Experts of a small language model.
Experts: 80 experts in each of 9 layers, 128 Mish neurons an expert, 4 picks a token, a sigmoid router.
Below are experts of layer 3 (counted from 0) of a mixture-of-experts language model. Rows are named up (a neuron's input weights, with its number) and show model dimensions 64-127. Each number is 128 + 32 x the weight over its row's rms, rounded and kept within 0 to 255. Numbers have three digits each.
Before each expert's rows: a language model's description of what the expert responds to; "mostly gets" lists some tokens that are sent to it at least half of the time. This comes from a sample of Wikipedia text that the model never trained on.

# expert 45
It responds to: Person first names. Given names and initials starting a person's name in lists, tables and infoboxes, e.g. David, Robert, Mayor: Anton, John R.
mostly gets: "David ", "Chris ", "Robert ", "Steve ", "Alex ", "Andrew "
up5:095161121176132123141172126077108121152134160116102079203099130120157113127151151147149193098149106046102185115162109162143115118102071131159143106124144119122149084140096124154132092135153135
up6:090156194109105123069153144150119159108123072115095085101094093149147071090122086158149128175168101225184141105131118117097151132169162187144121102090141130193157156123138132123110161102173169
up7:086115203178162070125216139143151122106076090161128156129130164095111102123121133119099123137118081122131105105104114133171131161152111159097089095117144110147127147056127131169106116145122175
up8:130106150110100102173163087164049143154148086133142138164148144118092137161125108163085150134188100086201113159118069168181136135113064126134087159172119106156141142173061175105110142126117104
up9:143164095074114096156116113109151157164132109186070108131115118124118108138203136072145122130096131160137148142137130165093098126116099092151144115150148178127193058096130109103130137138117146
up10:071168133080061185134167093115090148162085175131104099128145175111128133126134116111129173138166093109158091102061126158157114135171101150131144154137131088080187134125172124062096121132136190
up11:102125071129143115146099149097217168153159106147096204174118186033054131130164114115178166127165098077103163182123174131150119157159103129134154124166099148150160122149084147125135143162165172
up12:170168052126059120118111107172158122154146125093107140070180077129143120173136096165119112098090160085099130110115153111138099065147095120157113122098120107101124164090152088146107178088088151
up13:145117057086149172082134195171099112083190130094060130135130136165091129141138157144112141125145211112153096169139146135218088079117167115126123155166147131119129129114165102089136124152145132
up14:114122131104105136154111151173164112142173168141138106131143104132079193152085099138181113143123149144124144120201097136147129144144184086100141169123136165118084166105075098163151178118122128
up15:139152136114142149071122173202110075135143142123095106117061138154130066073146149114153097148165093128093108132087127121126092141174143110149122116113098086118125140120076179140131174151138122
up16:135188106150114105108126133155147179143125104118083122132115182138092091171151103128052156132136098128194149092191086077122089125127116085065150092111202166146160108109134189194170081151128128
up17:097112078133159047097102127099173083169151070133101156111144119160153118172132092171088142136162183181144125125107123137105169177114136072144144142146158131136143111056108062099101124069178103
up18:109132141142095105125130136127121109161112167125107149112194183150143100151143074107157111112139142125134116099105181134184102095077089115118114117057101120084169113163174106128123135126113117
up19:095137060168152099114152129154123089079106185168110075164131134124111117148151128148147111166166098131168084133161169132102121134098140128160114185161159098173139157096091092123142095097144179
up20:097154125166147084148138090181145089165079103110159153119053153112118088148118150081134112111117167162136084122159118109184139134078074109100186131154121166202122083159176120145111132134085130
up21:097100091148147159189070097112158162139098159117125078155099106126126119129121132095121187165118193139108129070099128101113103168116146072108137146111077120098127117061149149132038127129076129
up22:135117168148151177106127169195129146100104107138085180169094093167139173112115182159139156142089148128115198192151158080144103156122099126142109145130145163137180108161138136131107131141133142
up23:171142088124128198118179152122095198080109105104081144141132194092127137169144085147131117100152119096152171108169144115209056095135103143111099196113141116155125105170206133173103170133131103
up24:160180111174083133146098103109090177169119126055111116161204145120142173146155131184112157124138076119144155137146197073109102141167162105158121147122096106073075098176097168111105143136144128
up25:178131138143144163088178114187090098146145046154101127119068106151100114145131122118134084140135146117130125091173115079148078079193119114135144100100091104115090159154105112090058085114128118
up26:100170086195134106096155120127156090127164180117151130096151199129155197083142126107126042189096143085127163149109189150125124090115136077152172149109125113115155168145201088170176125137125130
up27:121192167126098115090116132120108122128187117128105111189167152160145109106149142183144076116119162114138094175147212086109151089152166138120131107113157057155124187101224209164090107148147181
up28:164122110158174133112093122158184177109113113081102038115174094170069102137199138143104139145168089165134156091071103156103118155100138076151140103106149103122108155098083145208157135133124116
up29:176162080092082142106076130151088143148152079071175142084162061150144167120078189116121074127143127133076169101177105084129145138134151098116074147121091165134155142144137123156115092075061100
up30:183160101102111091103121190143115101110138181111157154146117166145120162137166172187184113171133135131101131161206165132073116136094122125140098074145104102104119116064161120128100120108177112
up31:132123140132115079177103174120110167097183147161156083114086122071084151048195131151138190123140097133102102162108076136146136149230119164127076148116170161135176149158104118127170154132104130
up32:135122158181112147123137123172156109100082154128125119138122036156178085086110098117182147132131135158082091121123079103182081116146099102125103142123101150121118102121162119110101167106088153
up33:137159040152088101170105123159115141144166173079101163143155140182106116129117116105110109097063141117147100156126150128104142135145191114123116135116114110141151100143160098083093129163089121
up34:175120132137168074122175104099172108128106103164183110115134114155129071133118131127092145114094133108130097136107140135138073094164161134186115079100154135145087090103175152094100076112102154
up35:105114131065111116121076137170168117144116127120140112108185124139098131144113121152105123091097126127177110084090058155092151144160157177165135099117109103129142106110095126116124105101075157
up36:134092144136121090130092110148145086166206181168076129095116172142101134103056149093079146163131100161155151136132071106110089150108127101153117112123140126124135173189118109123083179103165129

# expert 13
It responds to: Song and work titles. Words inside quoted song, album and work titles in tracklists, such as My, Love, Call, Crystal, Generation.
mostly gets: "My ", "Your ", "Love ", "Me ", "Night ", "Love"
up0:114155139145111096158144179167066146165128077186047168132093136074146106159154114082127092090118137126181142139205146109097181086126142131094159170140166126123121128168161161151134113116149148
up1:146125120148171156145134145094140100140056134155094118128168145158105101143148149128160144164148131163092121124102140107111101147147120127125121105093114107130139138166145138141080101112087078
up2:124123116128149140103097173125123094198133139093098128127125165164100094112138120117133070130107083169178100056152144157091129098174110123166125183139109072167179073149173199170075057115138131
up3:119084161131100104139168150147143157053128193100144169069128034084079118124130144107183134147139063136097200101130162074090096146161092073183085157136138110151169132129110159097160166127160174
up4:111112152107087106142111113090139099158088161129057127168094116151104182158173139135120151185172108140093146084082102127079192133130063156115135159082134081140116162136117188157151070076131158
up5:103073129035121114123166126146152148095104149104146092117134082154152111113128153173122161154124104044089111067118188161102110169149184116187076097104097097154119178100137143177120155134089126
up6:116092119239133132170118134142124085213114097105143119165092074119113121102171100093141157106165155146109068131124100080130139172075120118151142111141072119100138142143133128132140141201120112
up7:098147090082105101161127165173138141108121143116122167159109130126199096128122145135045078151076109171166107126167172171166077127161186104096115120125159092143141094160118104131134137119103121
up8:122154113100078094159084115130092141149103151174147136101124115149204118118118102139076211221165124121085122148037135132133156159157156134192103127109152152146133136061126165156106136145093114
up9:145108174109133161141047144123124137140159027153114085200129141143119164098158133120128199086114165110052184156100135075139150040100165113116139172113122133104126125179171098173101111104177122
up10:148110145123106150144094128169137116160143184110072139179112121106109104162148121160086162145146181135059146100094093146132098138107152084127092104166089173151130139151169156160092079112142116
up11:171094095069143113088135152113117127186178135114104186112157104135144125113173091112118173113115154119144112139087152095142138099130148165105106091104161166137134143119150121090126092094129144
up12:146100120119118197180122141157068089081149106161134124133040117116117141083130174090112116168085132140129139192116146162134105127121172142118116158149174055198147077120144153105201147157124137
up13:082094105125135072072077086113144202146132108082135157103135072168050168142118138128154089121167088154079187103118190101152146141187091080160118177098120109101100077122159147105071148118108081
up14:076093146140085171089164192147141167127179141170167102132110188140134120095107086058084112119161118143087178156172138154151152200159137174177127116181143138086114110135132192110068061125123200
up15:082168144151088139093104097137104146157104143103095118098126093152095121155166147175154110081147110158130109103139158158073073096184123131115108140108117112143085073138135051130089128134113179
up16:101100112130102153058173105060092172115077162114057104102132057090102082220176136064169108127163150102135090074159153122160048111172163086110114103113156118131160139127205059087077100121180089
up17:170196180104104150135112115157113049147075138110116118101109145132112174101144129208153091071173101179102124134133117122149154155158081081114153155123043190141174170117193130119122084160109124
up18:165130072123123117137119099140132103100144121163125149153100111073111145195132163175129121102094116101157180163105085093129137089140083172114108149151163088158118118107133090130089066091194129
up19:116154052196106164185103062189126086102091114129154090157115141147185148174145135140125155085096138089168178135083080100146128113097167122127128145097121128173106167170142066063151203123171119
up20:151113161131125111141085119145124102168076149148150119123110096132104124187095082145100145122134110093152177108047118132115120166121122086091175072093120041114144183113174139196185159147179124
up21:159172109140139125107083071121157092115140159136104151173111164219113114132096161099138179130087094101087071193061138139092129115098106159056117091158127149140126149126138108145119185205150100
up22:171151174168126107165097131081169049141143081126156124138150146144127152105120146147138135137130116114067090130130146175062181143119092118061134061102130087120157108164115142072144101138120156
up23:163149054133111152082136141133152109157151092113102126151214064205089153083175159189134111089086103146134095124110178104147110157155157172172160196128126126141112121133124112153143149111097122
up24:139114055152123114097122059148157137075141152088173147162178104130082131112118141106128138126135167121168085075127110084122084146151132118120116146121135147105093093175162174154133138149133088
up25:071179123163111107131137096166082172093180112145173135141141123158189120202145153118063078120114206110146171158157203143149033156125104154103100099147137149145149108153118142163102108111149102
up26:130140115102148159124155136112116121121138092100103124152159188115076135134159141143133091110188137071187140130084095135107114166118136128172111068160109149111159089112133156112082148133116084
up27:138146176110120162132116099159122141101101102164123104177112112067132151106192131120104104130144137158080149108106181168088162140131092069094079149125137107114129158102179099190119144153159138
up28:173137132094145177142066127158136105162081090133136152101135101194111157134162123122113142142146128139108130143040164121153135080194121086157068114096173045137186143085131073129105150130079121
up29:100110101084125121121147153134078115115157058143116158142076121151205138122079127178055168162078128139185076176133150150144183121136167142117128134162130109179117137123160130154081119094116124
up30:128141069164083134144101114131096175157167127107138190125082136110074160137109090053100087141089214081143170178192175120163141146106158127126150176115155127104119159116114149106113092109111085
up31:050145110137095102100136136136188187114110117139122157134163121168144122138126104116092116101128122088120116088139119217157074164148132136119082117167146110124192134132130173178069135012114176

# expert 58
It responds to: Determiners and possessives. Articles and possessive determiners that open a noun phrase, such as a, the, his, their, its, whose.
mostly gets: "their ", "his ", "His ", "Her ", "Its ", "her "
up5:113110125113087029135052128133137094129119139124180168092135185126064114169092114126139180131163100112106146163159126159153065090127095138136064085154155167125166166087144148119121140143111174
up6:106074123150122169123155101144159143106142128119115146165120036212157075099142090157146141171187202146100115095208107087118098168119123074090129127072203090051148126100108131127067135085142145
up7:037137177117174160069157110093148164073132115112114026122118171070146096148102112040152110118107141126169128148166110134143126140149093131201082149176173183113083147117154144127147101110191130
up8:116146105069167129136094159111122104088155094197125141139112141137114125161123148137188158135188188117141114157090114193115078112135150112129115131117102116114112183114139164130130077075154163
up9:125203111127096097093157108137111200072098131148104117109108122094131100120163114120126063190085179173148148147169096141127138091128152114135151165088142132154169077087125146105149129147127148
up10:126130074111119193131115163223175144116186113091089116164195127212091117153160178140154111160109156106139097166176110143092144103097167099122144177113122188132154157087119129210178138138126083
up11:115163146040131123147131141132151143178086134121155160073120144165139156151166153113078087146143118122195127093096145088056137101103155122056103094091129098092112117090172110077069087125111161
up12:123180118135154163155165101120072111090102186077129147083166140170095113137162155153105083149173111132141109136090166121142093153120115185103051168109137097078116131159088111042130134082128169
up13:127184167159154141150117111070115079144168127127109113131110094137122122129125132148118136070111088091095093150112135087090121050055122124126112134165081102051101140135131106068181119133099116
up14:116108119127181118092150081165173130139144119151157107143148115082117143129134154097160142139167100165138116110113104085093145208130130155145109116163180119142127114160122113106123108141050098
up15:158119090114149125116108091128082145182109117090087135149158116079133108120116154124095108127138098158147128076179108095133139175085099045040089131087099123125134099111085127084126090119092132
up16:114090130119172150133190159174128163085181139120110125163173142161136139145083144081176097122102126125145125133150170103079091103137061127084094106141163074122156167164081091143105160103117128
up17:136082135151141157135090115154093123213139101099162176116041170150128188079145160104116151161210159114155103068115097147131142155140101107128119168135199079058112168108100129135098179132148151
up18:085146086126123144146120090148138163089145152110203121115129116146123101197166145118131132150101108090180149129170141080116176184124086111136095165167153138159135144123086055123125147124145117
up19:098115105117116135181158065127139095136189103136115102124069134140135190207137107049107174124099150092143145162086080119148151115157067141160099108140145149110130195098134130142111130116112101
up20:193081114089115137128109111088133120047157155130132143130142109062092159119169106121093116072140185172180148091114169203113055152130078117129164113119115119078115096101114144129111159096157179
up21:175131161068119079115099106103189148139143122105182130097067125109094058136218152141112097124156137081144132141150146133088078146094121097154060113090118160121119136134144143087134098070118109
up22:120165083128156138152094131105107166110130096089128130162153121101165120086143141125149132157133155127151135085177116158105169192125151120151166126161092139164146164131115111084106121120124084
up23:125159118133085168178153141137187116182108167160131114118165171153107149156109148106166100185127108126134121123108158187089108131154123114127083120149150143172156108139125090125148094164133117
up24:137075132094062132215075127140154138153134158113105081092138159145102163118117177139102159116091121161145147146125151116152133171114091118129135130071091136149158114182101132188160170120124091
up25:144124161120146123124158144090187122117152131153102106157108123070171111232145106092135088130219122145118099110155174142081137130219115143106127127156102156139120099138137159124106106125096153
up26:162098131119116105109144080134113155096169151184103122168158107141116123069055154152123122127089125079146105155090125129079149015118124101121131125115103127112111178138136115162120161155111096
up27:117189123074184145116086115109099118175110193159194133151132147152119083074081098140117160190139131106165140103122092130139093168150100125113135168135118171105098108147140134171163177104137133
up28:143118069085154119090127180136108119141100092157113106120074113131158132132078122175116073092114152094130148121139072131133155130081131149162137150148096086176080116130175110166070145106094161
up29:122095127109082101066134135110060123058139070133111141183105100114144161203177112118132135135083129167162128137132199139155131088090161187157110109158085109119131115163195073113138144097087135
up30:075133118198134148155150078145072119106103153108114129154163134149137145084073108085155102095152135123114186140105112150158098128150157149191192098168140130147142106155127158088133062169153145
up31:104137129129111115199128151197117072191168129181125130108140100179200136093176141118154082163100156128180124112106105114137160122184169137121086158035193186115128132137136150157118141136094051
up32:111106105172142120112176147144113126131176110124127178129106077165134132130157090120101127142126108126150079137098154140112124132202140119124117112123200129129147127143089089086130157152094144
up33:189069128127151177165181064213108106124167140087118107123082110162060162143155134136109106180109161192166113070126098087133162142060135130144189071077211074126140127145113132160117153082136120
up34:154156095147119096162074162111097152190144136157149165116150103135114147122114113095106181119135099123090140123110159091163147070169135128165074149086100158154136158093138073138117182114140118
up35:126112112135118156129138181112159094075162119125149124123116119149125116113161122139164122134121115156145095107150063132066134070108145182143132139134110079131135130129086064146090087171133102
up36:124126130151129168076111090190146182108169153134118150128174166113145109104107103087097101151046079127104161114110092126057095200095110142148129150099125099121086140114123122121149096136106080

# expert 27
It responds to: Coordinating conjunctions. Conjunctions and separators linking list items or phrases, mostly and, plus &, or, but, nor, commas and semicolons.
mostly gets: "& ", "and ", "but ", "', ", "And ", "or "
up0:137149159180137086080119115123165147223149145180131068135148103101180139109135154104117152086090118126123176132114171216154175130179095071101121166156185118125126153128187110156134133127124074
up1:119144127135123086154114117151139095178085128162129128152169133062140121136127179135073151086128122093119156158147118138134153106145128156198123141079193058109129113120133134097145159110126109
up2:122192096125092173153127077075095141164175165123100149156158056088127148168079141106115110104144148191118122116103167174124086094112097145116118162086182090103186154058132115143118091155104070
up3:135140136099169114086148119143099194097149125142097088142141080158110144110109134092133116110130205151148158168149136088122130154105118169146102113146159051106175177135083116128079145129072113
up4:126106101152123120121144157087130197132143135092129190116140191109105150088093107124172121080081150152154130106087138105156187174067084111142154120113110099124122115139160182125101123159192128
up5:167131185162090135081112113169162142161104117149114110131091117131124146110144103109137171141144116120162139125084154102185077166122167149072057122121120127154076138124130161185109083107050041
up6:169119177086199111140179164107132158166115092184090145129078122190113094120112154082095149122109157109152099165093126121168165090111176116112153144139085167157118073124118143141129120121153093
up7:157056147158155101117095155155102110137137144111119188122102140137154096139198120121119120115122133102123133172153138133095147134174153117106155118162158115125142092147137171183098087181132130
up8:102108163090086124169116146102099139193082083138154093187124097141139139147048212135099097117143076119127164153135097104109133123139122097075110110142156153080141110095110061144113101122189094
up9:045092088167177159145083113159093205174123144080153116082129131152090161134114223079133136094155186139202112080179124166149171135140131144109170067152118136144135100164146170138121077145144150
up10:121150136135127126075104152131114166195059098123130142131153152095122145150120144152122100176132146083139116154129138107128125140142112156147125096074098109129156173121191121107117144118122176
up11:113038154101084133076128134122223154127106102125152132108150183083092143131121101135144095122106124074150107159132098067132159144124130152097134143109082097172118107118141079142151105167087051
up12:095096163121078076125205095131141127105091050177119117181102113141090133099096119139130061138174088131195163183097174157172115187131108084128137176149101071152124121124110137092143101143108101
up13:120150122047098095128120106176121139116143098166155140106163078195125068168107150113104094115114166127080132132113140150158144125111185153108134145151105082147106125111119143149119117135088109
up14:141128122109082208139109111159136124126094177153126138102067167112120130108112162150133133110107146106137172136095164165114127056111178118142102133074127149172104133129168162116097120110115123
up15:168081183098145147100145115095134145153107090133126149115085110126132104173107201093113078189136154177191167165127144149102115089130098122146129123125107095147125144100120124086163080103139142
up16:130128134128135109098208146154092200114120119163149119166130107144132174065135198156172106102133125179120094158096127056140059165096149152095077102095128145148173156094138130139211109157143166
up17:165147124077144073113076114162134136093139104093135062146085080105123141123188074165167149143164129098145100126171081125103146131117124115116144123157156084148147142175134124153133120060168124
up18:107087179134104117145129144087159115159139172097059146128088132145090111178068141135121129115116097108196129136131149155088135090098128160132062127103114098198128137115136199128174150157081156
up19:124125192127102152114123127145173116116111137136139115130140160125100128135112167123092099112112126134155109140123145115103140135136197123127104155195090098088136118122082141152093178154143105
up20:151164137153140126113160157148154212155132192126111127084123123096104157104078123105149115087153113148097127118103149057102132085112150127153164125107109111138155127073164155126175114128100087
up21:096130085101090109156123130136133135117142124128159136163125082139182195121154074172072111113070100160107117148140086115152123144120081123117150129125151086105136099125131120108186156071131137
up22:096138145137085169082145142093149133129100163152149147112128143181148082064123160140157063155155127114148138127141087153123192100116109161160184178131140129188088113122219127147131216123139191
up23:112156166143095067141136156101077135171132141144190125097109043136059126076164064148128153130139180119201072121125135143092117158126094134146123081151134096141145125113125127088162122128138121
up24:155141085166096175129123173120123105112154169130197110123184129088115079127106147093160124129155098119160160156139124159156119138149059111208154133100089157155170130103131169085152148088179103
up25:128036106150165166132129091140085138089128128105203153119126086139112087104132147131144108132073110158166110077129081115126131087139013121113117183174106066124102075150119137126083075080109193
up26:135139160167087142088135112210085122124164128169150178075131167099118169105110102128116098121128082202111155122187192118148139131155101130085146144185089173199112165118172157141149131130092107
up27:121131179073169111165101102108086113124100125100107130153071133125109137110186104172152182133146127116143161162136107111103104114103160109100111104098151078139113140095126149086066092154160140
up28:116159131108073083123125132119104126064161130108112117174116167130136094144129139157164133130112112142106119124110160178092076154118116089107081074127152148104188160089182186138179184093121126
up29:212124088166135149144120086131144154131160110102134048074084137087087117126094123110067159183127147205107125169072089153156138136160132172102174122137165184112120174082116077105117077129101170
up30:109105105153067144135180087127181186141087145109132143106164172141086085149163115174153119115127127070175121170128144142129098137174116167177094104103144130117132156135116129133071133155080129
up31:118091143114113017154113111105090084129123123115133118147097191187135093154152176185109120146171142109117147093131205153083135130119137149096092106140122188075174122146067111143138057161073215

# expert 7
It responds to: Personal name pieces. First names and opening fragments of personal or stage names in credits and lists, such as Jo, Elvis, J, Sh.
mostly gets: "Jo", "Anton", "Elvis ", "Jim ", "Joe ", "Jay"
up0:101101139123133143160109146155181112100124176120098103160168165140120109033123145104102088089138128123101149113159111117177131141196087101152146098106135105148140136123174110148188147175148164
up1:096145146129114143175096188143141153095111164126120173122070185072106090140140156148113184171124103181132126124138213146126150094107101144168111149119134114127167154164101141140130187107103136
up2:143146153052147161188076132213082167210136173067138226132097139111185087101101101113138118103111156124119085161144175146073116082147162107197137135112135105100095067116071142110151112154119139
up3:105066052137169193156157141146102177157150149118091185151161153180107120164180109114176111151148141061099098179118150177152109148154115119136169166150136126106124137054157130105070094093133158
up4:120136171187123137167116134096029091107081161146145125143175146112121161121183107149128146165138142132088148127115098080096110113135153106112162137172121087143119141141125135138123085114065114
up5:091122161111111141182150129119183133082143182111098108094162113128091146161158137150130114149108083139139168118116122145077175097077138144135092141202115187125128142071128141117122097122125118
up6:099155125098135115127138063144098158135141185125101138117112097153099154160090106111189109129139113156151144093170163100059171086119085079177169085181095133131125147090132154173068112178137102
up7:134198169110157152133147145066125081168084185153114175142170150149125105122072230090134061108099152109100131142220119127081152166133121127150158190074138142167113153075093146224139110114167099
up8:157094201146111099099175074156185186062158120123081117153057150134130105166176124123153077181114090164131120077140152154102154163154143081156090102123150163156134124092170149099098166120156126
up9:124089171111107188125143156166134165051105115174142140120179100098083086114095148133167129125148179150099126102056111038146165102104120138137071173127110083136114144105162167144159159159157129
up10:119104130169114081129156146106090121068164129123148140135122116071131095134139139115141141112049139103117055144124163129182143142155196175137095140082125130141113166147105158121134117118140121
up11:106064156087146163160086136104127115152162077103160088156099122138093100126192166097113169058180154104164180138089075141133155120165168163117104141158105118166112146091102186057091166092150129
up12:071161106137162104137163123147152157138071118160105160121117145130132143138133154116150137115071067067178149070113124178158113124141133112115099152125111113145170144106148099172106122135122167
up13:074155174073135151202064148100102076142173153087114133159152087100083140128139128118141076178151131153122168155128157099111115146090151141150133077099154209117154149184117157138124142170115065
up14:131132104033164134078180069149150100130152131164134077179098166137038096151164143134140094120148125141107133160145076154181099129143112111169142109115141102042130200174158106095155125129158089
up15:137150133117136163171079117145136125063130108149122182117145135137112157122120122128154099100109106111099105086109127107125051137103094120189146101156142115058153230089130160163178117103140114
up16:085174111129140124143142134144144139223121106140168111101101120158122107108184138065144163127072128083116121138082152130165113074153139160112071107098098109112171140036143090155116085140110178
up17:116143159109147067142151130118145113104108123089102166130120138134161171191090141151106065145138101140074111110110155135146049144143134179157112160099105208138146159118103178179133092034155109
up18:128158183128170131064137135108050125114107136133093121082157143115197103102136147129159124102170092127087128183131190185127086125145112184097162107124112110187089125135150106178170075094130111
up19:156109201041070142136128101136132151155124127155092148152131117093060116112177155089148176129170113113086103166197091067111137116071123160092133119120125113167115140129131151168036060092068185
up20:156127110127150133093103127116084099090138096158107155100128085141092094099190151147115107115119135130178092119165130155151143135051117119146137158085107153113119125120170073064179102119123142
up21:107157121104120154145072141130098130179147170153094113176144141138114183110091170190217120138038198192088122186118068098155125147152152080115115117132038138090153151166125162127119116105179105
up22:152068107144137102135158109104157120201108154128128191166199156195087118101099156137142097169127098112060134123152127163109138145124090111078157115079128149171142169125151105125194089143160129
up23:055098146128108101153115062101168142142128109197114104164137180124191145173184121158126115115180200107116091106171122126067108151092181094117151121156136186113075136079133137125146165107150142
up24:156165082111069152120113149147131125149098107157136169177140099112184138140128209178169176086059057062122155140137123117078096089173126120161155144129042173102116063122113162084122128138112113
up25:102058089079132086157066151151125159165181100134122146148153115168135089046154154114095131171149079126136116123106156108104071132190146148107123114086143203156155091106144102111095110111081155
up26:085130086092146075116110152175163169125116124120107167110132138100089126079111107155133166150040076075169094123163135098106111106143094100160080156136058180113172043107140091137110092160118146
up27:160161149122133170092171156115087169028146116206157118172135175138141142129050175146158118167134113148112125106055096139147081045120155135123180147106081108107083129166128123117156104131169098
up28:121110095167122112132093176164116141146103080107178166104213139158131148117068152159073111119100141123101127094062106134120169076131148106146091159139151129170170133067165129110167147149158135
up29:128097129157172110116165168083139174130174168146170112132087130172147111164114142083130159106153141137132093088158190138070128123161118112169108168123138081126132147138103130192120159092092124
up30:146218140117122128125106139133099177098142130060152121158125096178136130161183058081090052088150126184132104100147062137131053121077143148182083127111109154118137120169159161121125171129120129
up31:107139195117100141134128214106135103085149097158101100134139139128054139078164115119094087165101084144123133117160155135178118110125186127189113056123080067120090153167127188134146116194116147

# expert 54
It responds to: Determiners. Determiners and demonstratives before nouns in running prose, such as the, this, each, same, these, latter.
mostly gets: "this ", "This ", "these ", "same ", "These ", "each "
up5:092078128135137099147090083135170173130141165160101149151142117147159151139123135090104081093121139108143178081120122140148111050173180047116108088110143070138123134135152075187145109124106114
up6:169190135140105128136147132142149147103117102109123110127165103127158094108175162048107094180169095100138131112077099108147086098110120114151119126109146112118136118183148163137128148149143118
up7:173160153109116102103067121132117111144093156104129109143130157163151086122134153186137149161135117105088147147122164145117122115140172108141126163086167149106151074134172109097141075088126110
up8:075110080151127100153166144113122183111159093169115117158163186117094084078178137135154124095148097124180174134178110158148100144135116090140129042125106149136165071135163100126159085133158160
up9:115137108146076042128106081135119117161108118138121102123169123109103118132074157109072116101185110141112120111118163092152156130088105082113113118151144086129156122124164126169124129107162090
up10:130105144090112080174115164031129146106167114126149126157135123117129178181120132182161123118151112164166134109152097059179151127156108169127181082164135140144085142138139149165106111126131173
up11:104146121068121139101186115137159141171104111080087197178131078149110092181135164122083055157141136135146146142098166100070060144114134148138176177199178140195096168041156132099109124141105125
up12:152157167130118131044154139197146171091151146151156123175153120143104110137124107205131111147166125113159115171164126109106118187107160106165089167145201128142159171129090113169127107139147112
up13:104080128106083139105110153089151143082127146072143165166113142151117142135135192172110114155066134146112201177124056147129102063111129133113136172152141111125204145144126096143188062152115128
up14:112157158185109121102111146151146115134169146095141184135123134140133108114085157178139153199115131127130122172183102152143128120183196077119157155140168135176103053164103135159142126109120162
up15:091169144082131120128219052090134102196069119169124141098098145125109188201167170144178040168133114101139117097138117133149096157116131123103152183108097086171125155126103078134152138102089118
up16:124123083105154127121207105166135179151095075099138173147106136141120129111117105092088101110117101065150158142114101097126073111103135108137106166183094132121115120083152129135140100060147091
up17:136175130132095156168131150095159127132105083072141164106151108101144168111173096171179141147099088118139149118101110156148120096081079147128080137122117148178143094107134138128143149142147161
up18:086142210152125176143140183140137082124115171091132150125148103188111144180199169128162096138129105108176063115069143136106129125110175118163135139103099178151166112111093181169120111086099149
up19:158108129129161073144162133125099191111203155094147123087131186128094101161157105070159084085126115165134118104111121137106104116079159124100159177142084094056131092118094160143112098127178128
up20:161120142190079086139126111059139096128120216183135115123146085137140190154111129107104083127157140144105066120106133108147150064134142119149151148122142110167147113120131182131149119110082137
up21:097137113084125152142145058118142136121140180145155106231131119158114162163150162113145131131146139136172147144213197125138168142151104110125123149156150217153158168105162099166170057128161113
up22:102222180158089085149096153192109116150125176207122114171131177107186133125128084142152120138156194104162095159112072211110083128129133088098078165076158167125163098116116160104166066109116110
up23:171112104109150171132133055106073131160147160186124192176122127144164095182124124117154150086135132117149126173116137171131122069179145124139092070175095135174125130099127141150074140139141111
up24:103171107106116146135124107118126068185128156124069118096118112186099112117150166175129103114164102139132150100187156142122134183123086104152117160139095189118120107161179154125158111076094133
up25:066075066147125095200159128151115151133098114047050169171132151141127153099155148083162120139136095067121135123135111144145103143136123192161115158170121118148131067175110221147179118124145121
up26:154058079117227137124106140165172140150141065099144175115103146240121152149169138106110132105116174137178148140118159116133102123106126131094089112131113096172179118121081127176107089108126108
up27:129166123111157132083129075171101139163118196109197145140115118154103125125121140163122109113140111078128123104169154183126119128094123136128126076117141108157113117113167128159127122098155132
up28:145099166136125142174094136101162081150165137172029142180125115211146143129125142142151093197120159178119152133158151157147131121095145136124149165066160111145168150116103087113134127141141115
up29:074153109133134117143175092119172076116155157177141060172092226155125164167136129122178116118089111069146101138111093164078116110107145173148156155121086094204207088121136148120084139081092142
up30:122142148150102129115091134142104102140145153172149055187122138123160069172148158176119131179159102150144143184141115102093078160088109086163096119097184096135141152132137138096171121177138115
up31:132136109193138112137133144115071186084137128121066071184166109154144163187198132116093068147120167147160161156086119112134132149138185075061060131144114139099158159127136159155130128105213066
up32:103106103144075158180124068149180117148108150188224041185163148143139110106128126095157164163124102119191145117143104176129104141139177122167125156082140123121137115201104112134100091166163119
up33:154198132131153108122128152174135082153099091160141158129150182198099098141133142135152030167133161133154154106102087150176155177159085063113143157190161112074178101117105159119134092109184131
up34:142116105145158172171104196131106127159143160155120126150127148125186117123135170132111119089101170164196176145138073091086071082101092164122173095136175095127135165172123119094118141129162138
up35:127101104156087118122147170134131137123140072189099172092100181136143137083119079102088068087120083121188149097089074064134167159103131172095084180128118121125110081139187147158090194170149145
up36:129178097134147092152132080133185093150208158094157122089107126131210118185124099160156136112111110158167160198127077105122139126073137042122158094116185119174117135164186094149127192110176104